config = dict(
    n_layer=8,
    d_model=256,
    n_experts=16,
    experts_per_token=4,
    d_expert=96,
    d_shared_expert=0,
    activation='swiglu',
    moe_layers=[0, 1, 2, 3, 4, 5, 6, 7],
    router_score='softmax',
    normalize_top_k=False,
    routed_scale=1.0,
    balance_loss=0.00294,
    balance_bias=False,
    router_z_loss=0.001,
    n_groups=4,
    groups_per_token=3,
    init_std_router=0.0121,
    lr_router=0.000499,
    n_head=2,
    n_kv_head=1,
    head_dim=128,
    vocab_size=2048,
    norm='rmsnorm',
    norm_place='pre',
    norm_eps=1e-06,
    positions='rope',
    rope_base=10000.0,
    rope_fraction=1.0,
    qk_norm=True,
    attn_scale=0.0884,
    tie_embeddings=False,
    parallel_block=False,
    init='normal',
    init_std_qkv=0.0298,
    init_std_o=0.0298,
    init_std_up=0.0298,
    init_std_down=0.0,
    optimizer='adamw',
    lr=0.00194,
    beta1=0.9,
    beta2=0.99,
    weight_decay=0.15,
    lr_head=0.00813,
    warmup_steps=591,
    schedule='wsd',
    decay_fraction=0.628,
    decay_shape='pow',
    final_lr_fraction=0.1,
    batch_tokens=[65536, 131072, 262144, 524288],
    seq_len=256,
    doc_mask=False,
    train_tokens=850400000,
    steps=3989,
    dataset='wikipedia_en',
)
Below are experts of layer 4 (counted from 0) of a mixture-of-experts language model. Rows are named router (the router's row for the expert), gate (a neuron's input weights, with its number), up (a neuron's input weights, with its number), down (a neuron's output weights, with its number) and show model dimensions 0-255. Each number is 128 + 32 x the weight over its row's rms, rounded and kept within 0 to 255. Numbers have three digits each.
After each expert's rows: "comes after" lists some tokens at least twice as common just before its tokens as in all text. This comes from a sample of Wikipedia text that the model never trained on. Tokens count by the router's weight.

# expert 2
router:091122150075095171179102148158179142177145106084148157097093181165072144122143090167108061112152144094121126157109168165137127111145178134097117192163150156132112098104205136095095063085121174118107182148152114161145203099177090127144100152175141085160123107177138140091122126103148103171086131094104118168143148091185083122113159162100140150149092147135107162124150099144138097059088109134147161128133104116140120113116120150122179102098134105140094150161177180096167111116172115115084191161087105155108173122073124128176085155123172152120108078157140164064096119093112172160150208124093112107075153119136161067189148118164090154146088166097080158098161179087114102110127119119104109153097104062152136113114101154130049122128128104108156141156074131135151160181158147
gate6:135122142091124117117093149126084154108098122079179119117118163162171161092134161158112059140100167140184141126141114138125126149112117112119110125100212150170202182095137137163104132093151120134140154143154105125130159128147144129097129130115186164127155148118159110157085204103112127149129138165112110168193138115126105174084161120119091140151142191109099104073145068127065086088059084204129145161056209128142063114114154188087116114141095152185111108157180149191187144157129159089047166103119086158114133148116135137152091167106133134138113083149099099112128109061120130103143102196147115104136093046136149066125130184095061131158111139110098161168134166072098167112130114094158112117119121148162116121107102177149165128134103108110183138158137130145123139200127092
up6:091152177173128127184115112104132071088132115096105171125090098186136154114120063090048137142167190107083114182123136129184150121038167136215145138140158090142065078132166103198101089131062098173120152109084102150148147094095093166179125134143098099146140146156101117089188083176171180090122148104126165136119105130183117125119122139138146065129169126105130104174137105174155176112137128108132149112149099179109095077137175100136122166126127131067112134132067135052112129096084125113101158183142184076119174078125110178099109128094169146105097128119119160153087145153167135178151120121111137086121134139146152138112150154146182177160119147084104101094114106157115173144168120110110175138153084123165133151106103127137094095139136118061147138132158127057147086108171135
down6:079081085093101210135121111126095111120175092153136138182124098136138180109083083146120078103122217086098136127115140156130151159049095106090102115149130138113155128067156187081108113144129090215129174138122092123098145127093107160127127082139152140159110113174120127108068130204111095126113135163094158118113153160112070176170086137174130090125151126155086127104154141142122137138101101095147148106074119171162157064090111151161140110111125118146164169174165125133109105164107143155099127125171113093119128144159137121112107072156106146045130107156126129141183106163105148136138152070103093171091094173124119146135149124124133080104121107153058131074175086147120108158124108077079190096150092120119180169148111103149094157077136137197142094081135191193162104113060156
comes after: " ", " the", " a", " de", " p", " re"

# expert 13
router:108105177120069151182094160168160151159140102084147181114066175137084158159149076164106080078150155119155100156121171179165112076144169140106084150118142155102098125125163105095127096050194150126090140129135101161136148089176107090166115159128158104167126113148151187112152160117171102172106108095074108122142137096156102166071141169114122162153094156145104190170171074165120123120102090094121111163189095080135096130118081182140179108093142103140093134157153171096153108111141105130080153176102070155137144090085141152155130140166179182115120079160187142121089087105160183146140150160112122115078156092157146081142152096153100148147108149112078142089171175109135111119109116111090107144094121073148183148073114169169093105165096089108158093136111079173132177143144153
gate5:161147164142079142175107148124152142050117110071139118099112063133172114109114151121132132069131128164137073106138114080171104108092176134180082129149109140138174151095116093080107113106142143093150099159138171133120114142145081125075113154072137120176124143145190173166111210057192107137155136128082087149130151200146070101113187125148107138066128139125123196066156182112125120139091139179152103112095127089119112163172107169158126088113106109118093128122148128105084133166133085127078088142108115128123142112129108120116094157187130180097143151136140097134128063108098120120135113094103181146124175124164132158177123131120163114094126117198099188133068155141109121122142048074200107097139157085184158104074124129094097144148169090126205161118110158166164103133134081
up5:120143077124155127105074138111145128092156140106091115185154053154146171166131150122158140123171127118085121104140086053110075185142132161110136100195188162087170142141132124176161086130158086109140094170062170109106138178099164092085093154181079156129135133167150093046068124115144175148117116086197069118121142115075144177120117105099140152128112118121132128156147081159129112126141169133127090107139121109117093130104069108139091138139080071110187114102048123158126096073123207135167089070161128158127104127147117130120160151056113174143077202198100153127120101169118092128135104102143101103158166151107147152098144154112139135083125116106159069166110115185098131102183164098158150133148125173120129120117139117171168163093155123074130154165127106148114136132190140
down5:142131140089056108097149135136135120121134149134105139168158159120166184153112068166091180113147178129113164166061126157104168077107110150200167121075116151121133091113132170167127168140144188133101210166185190087119164080204167089100129119139112186165128147096115125136166154151181171098132163134182106135116106148134123142176166119109158069131139075122113101121169126155147121100183054114179205119115100140113197177174111099130121145117143176099144083126197125092139137110164173080089103143127113179153143141067127151122196115141110060183135143149135122141151139116149133064128145126165202136109139152153147161099146164115127115160135120142108098094104134121153078168158160145126149129109127090155113155118066165159154098167127138125155133121094136143134178115195076
comes after: "\n", ",", ".", "ed", " on", " ("

# expert 7
router:113119170105098173161126140144132110162159139110146155060091127163100133140151087160133066097124140091117096167128146131149074129142214164115111148116152143101118140133176097117160106101190131136066174120127150175177170058163105085136124113132158085146113133138162131083159173090184120163134092148138141123197159142132135129139165117085149152155061178145131128144134093108094106104080073117157152140179102083132162140080085133166226131126104118121121146178135132095114102103132098123064136128085101148147143111121141092205059146162108158051107113135145161093102102096141159143181113175080140085073130136115152090127158096178076156112078171087124170084116170118136079122113087104112060123097099119161139137133123140146120108182085088076122120167081090195167146130091168
gate14:115088131160155207126131122169124139128167116096153123125123070183140124105123136132196148114104110094150086197115145161117154060101135123115154124150139174087140152142161110109153117092113132180132105113137125087148129123080174152125135151151126136218065122123182074101140074127119075138140099137151110114131095158176150147125146130108135063105074081132120130167144165088089151050150141170085119157156154080155135118096087130111161129172068162147198104078163112137133109159046194137117150114103124120124140108126098177126111142097142118070157114084095159096113142105143128151157198110173144102044140114094078137148138101158086155088157101096110140149147178166096101114151098151152193145141131143185173087117103092100054117149190168127139151123117084130136072040125159
up14:141143085111145098109182118142185169136070126112177173216119145183085167118103217147140135205172108124147202088118108140084152129145090138124171111151179113067114178043111111161111117138130122108072095099130127099129152138112208118114081109129118077104135124139117149116115139130163174112139122111106142143109071105157112146121162127115148114098122116040095115142167089125115152185156175107110095104165140074102140107154135116107149139133144127152117097109162126108129144165106160126052131096111146119125116109142148156122105152150156095180121127088159161148141109114137164127185146137154046129148155067099110158161120140086138129119036187176137060083152148137078125102120171085110131117149147125147063198113168108103090158116112129063116085069136110167103128153193109
down14:143090152131111145142190116115154072121177134126165080155108107107139082109065184131104111142223124148092239112102138086154110124136103079120059124129116112134110131191135188142101147124157122148119177129180165128196201142073141157142119169109058139104108132168114113132153131191124108099152132192175095166129161107099097131109110144156094095150116088093123159131125141091053131142116147117098122110094179091091104078113077131125144158134064154135060105086098104143159117154133116098143132156072114175138155139052153143170144113094158072110118120113099098077189174098136105173136131142113120125126137115140130150153139140154070092097102143085170147109136093101205137138172062137140080154089119151118133127179119116131118167125109175150140201177113087162117138144152117
comes after: "-", "\n", " |", "==", ":", ")"

# expert 9
router:121139191094084122183118147157153159135163128120174152089102148131097139202163107190139092079133175116102126164102190150146135069142147126089098142157141159147111132092152102140114080054172126129105161113125107138161155091181121094166093148152173118166108085162153178143137126114154122145126098139076113124147138074145096154133135204122104134164112160173112148144172088133140120083067099122133162130159099081131111148128100189148152093110130131114067133170150142109161080099169122131079176147112051125142162121095145107198098170146140187061093079125143149103085064095193184163171150148102123071077155113117150093134171098155118137168085168091087133113187136123182116127095116094097101111114095060152167147121088195104103075154126082109142094152117118146147160120137155
gate6:150133084192106076160100170190114151152162141147149160134133114129134103114048115187152117055092124135109135117159138118128139083172170079123142160160096091192174153129161121150132145129150116136087101196067134153108132108090133117211182201126185136155131063104139124141170107104087120151113151145160108084174081141186163149136100121153080067101129096121152108184094114115130129102089116100183084084155090134123153167120158107123097143137116112132108132187118121117131120106182149126152139127156105122153138185100138162118109110108114175123140085107145157083200118101172136182174101110150072095094162113094063121191096079145111114143134112155158131099153063145147116144145115095139137146161100162151173123184095151126171074153177127115098140142159126138236141111060131
up6:108148105070140179163146098154176100105129120083090136150120154123088090131128171103132158103172110105072172134131107080174127172189112142137138157130161121093109189132120163089176078118122166154172132132094148114081071172129142172204131153094142109143085105142111149104135056144072093081134140131085161084139154130132129147127178100105142078072102077114198128094137108102131136112135150138123158118113147102118085122148177166122135134074160148065136152145095101104135169120101062138168113162118128192186162093164150128130104153115115101136149052053150175095173182097155145138051169124118122122123100124089204178132112120110125150079045178149141111106219125095156082143163106151157096144192131147123139126113154116127142104149117162127164141071133122125143143070091119
down6:111111150092126111137165136095176081164154133117170157160075159103026113079178148120081159083124164098131113069147141123140147154149128063168100101103116061165127150165111141125138103120173178106136131117175113141107125109130116148137152130173086124117147127061134107122076132159136088107168119098082065139125107124148155131126132102110160129118127032146116134093134122175159145095106110119123137142109116138134070078094158160189141057131109177115087139143099102152150145128096108160167162127161134112137138143127135106133159195138091129179117131092143158064073109104146107109151144160075153164072191103167137173104138159125118046093203137161172143163118088147216188140138161118099176143102166103104096092146139091120191105151161158167113140070060165150132143173171134
comes after: " ", " in", " (", " In", " 19", "In"

# expert 11
router:065128166099069171169125144129127158150176107100154172059096190147108150170147078175101088088141166134125090141123177137148095122105198150148098161115144164113104116124144117121128069099164187132085146108122107128116121092148127092173085148143148086162109118165142185107182150069182134172074108103084123135151153095152129153087133143095119153158114190119108154160165084148126097119059070127144143149168068092146122119082094127128202087103128091126105144162166172084135093078139101103064150148099095169142122076097141128145093177166157135098067090145161128094133079091165175131173160159114157110085132104148172104115128095158123169176117132096094171096162165109124117106110145109104092156095108114162174141104092132156083137123107051125165106177109100164132190171134164
gate14:126155143149056145143137176085095063163107107062130144096155014150119196151140137121094101130163117110107075105134138152095138143151126113139091120131125119151088136103139105087132090062095208105126121185108092142139198062158136084138122130118142092088124167168153128146153150163122111159133108132187160098120145184178125082077131138116096111128139166170145107142156112096115109142097123083122092148129103120068155129126146204111138117182126164092107206102119114104132153078157096194097127121130097151158150112153084162101142183114110232045130158126179152140126108124108123155137109218097141128099113119100138128120140087148164130180087186129149178152134056087130092162102100121135045146119128098142148157115158139157143123137130085115100139132119181113142152104094147
up14:080109120087156089117164123111129155157102121106173190107137160097062127120125072119116136135110078129118115161108136167148100150147075162107126130142188116141153145171088115169151144120190174153144179108149114140113100161145071162160089088114156131140108077129164115101109130139162133096096140122104083190165068108121079181129064134111101157122149128193077179098181178188105157143138153144130144083130143150100084123133084129200110080131117134169158098144158176068174100052119164138180087115101163115128184151153145113162112061097140140175123152157131151105125139133159136144128117107107108133183141091125156130175163213108146097098141160151083142105112181166234123072108130142205099126163147122133085078077122150147096126105133158095146104095115139125170120148077169
down14:112150079165128175133133091149127125114089069148130135171125168160172136134137127127084083137141107103071097129112105082107043128104112139160139163164132126174125190133109140152119117117141156160096129107105094146125073097150147095101130142117064095133127077125094143153139130145165068146088103144138145042134099117178143117070104128091103165128063113138113148111100180128109096139119135113182138097154129125105145131119131185091085115109111103150095086167152188126137112162158134091156138148114124136156088126101150096108106131204182072119204065136126197179072165145119100120147109086214134080100086182175161122128110131166136099149159177096131143120154144122107154111116067111162126110183246152120098145071151160085178165123151093119079076113096141099148051120132130
comes after: "\n", ".", ",", ")", "==", "\""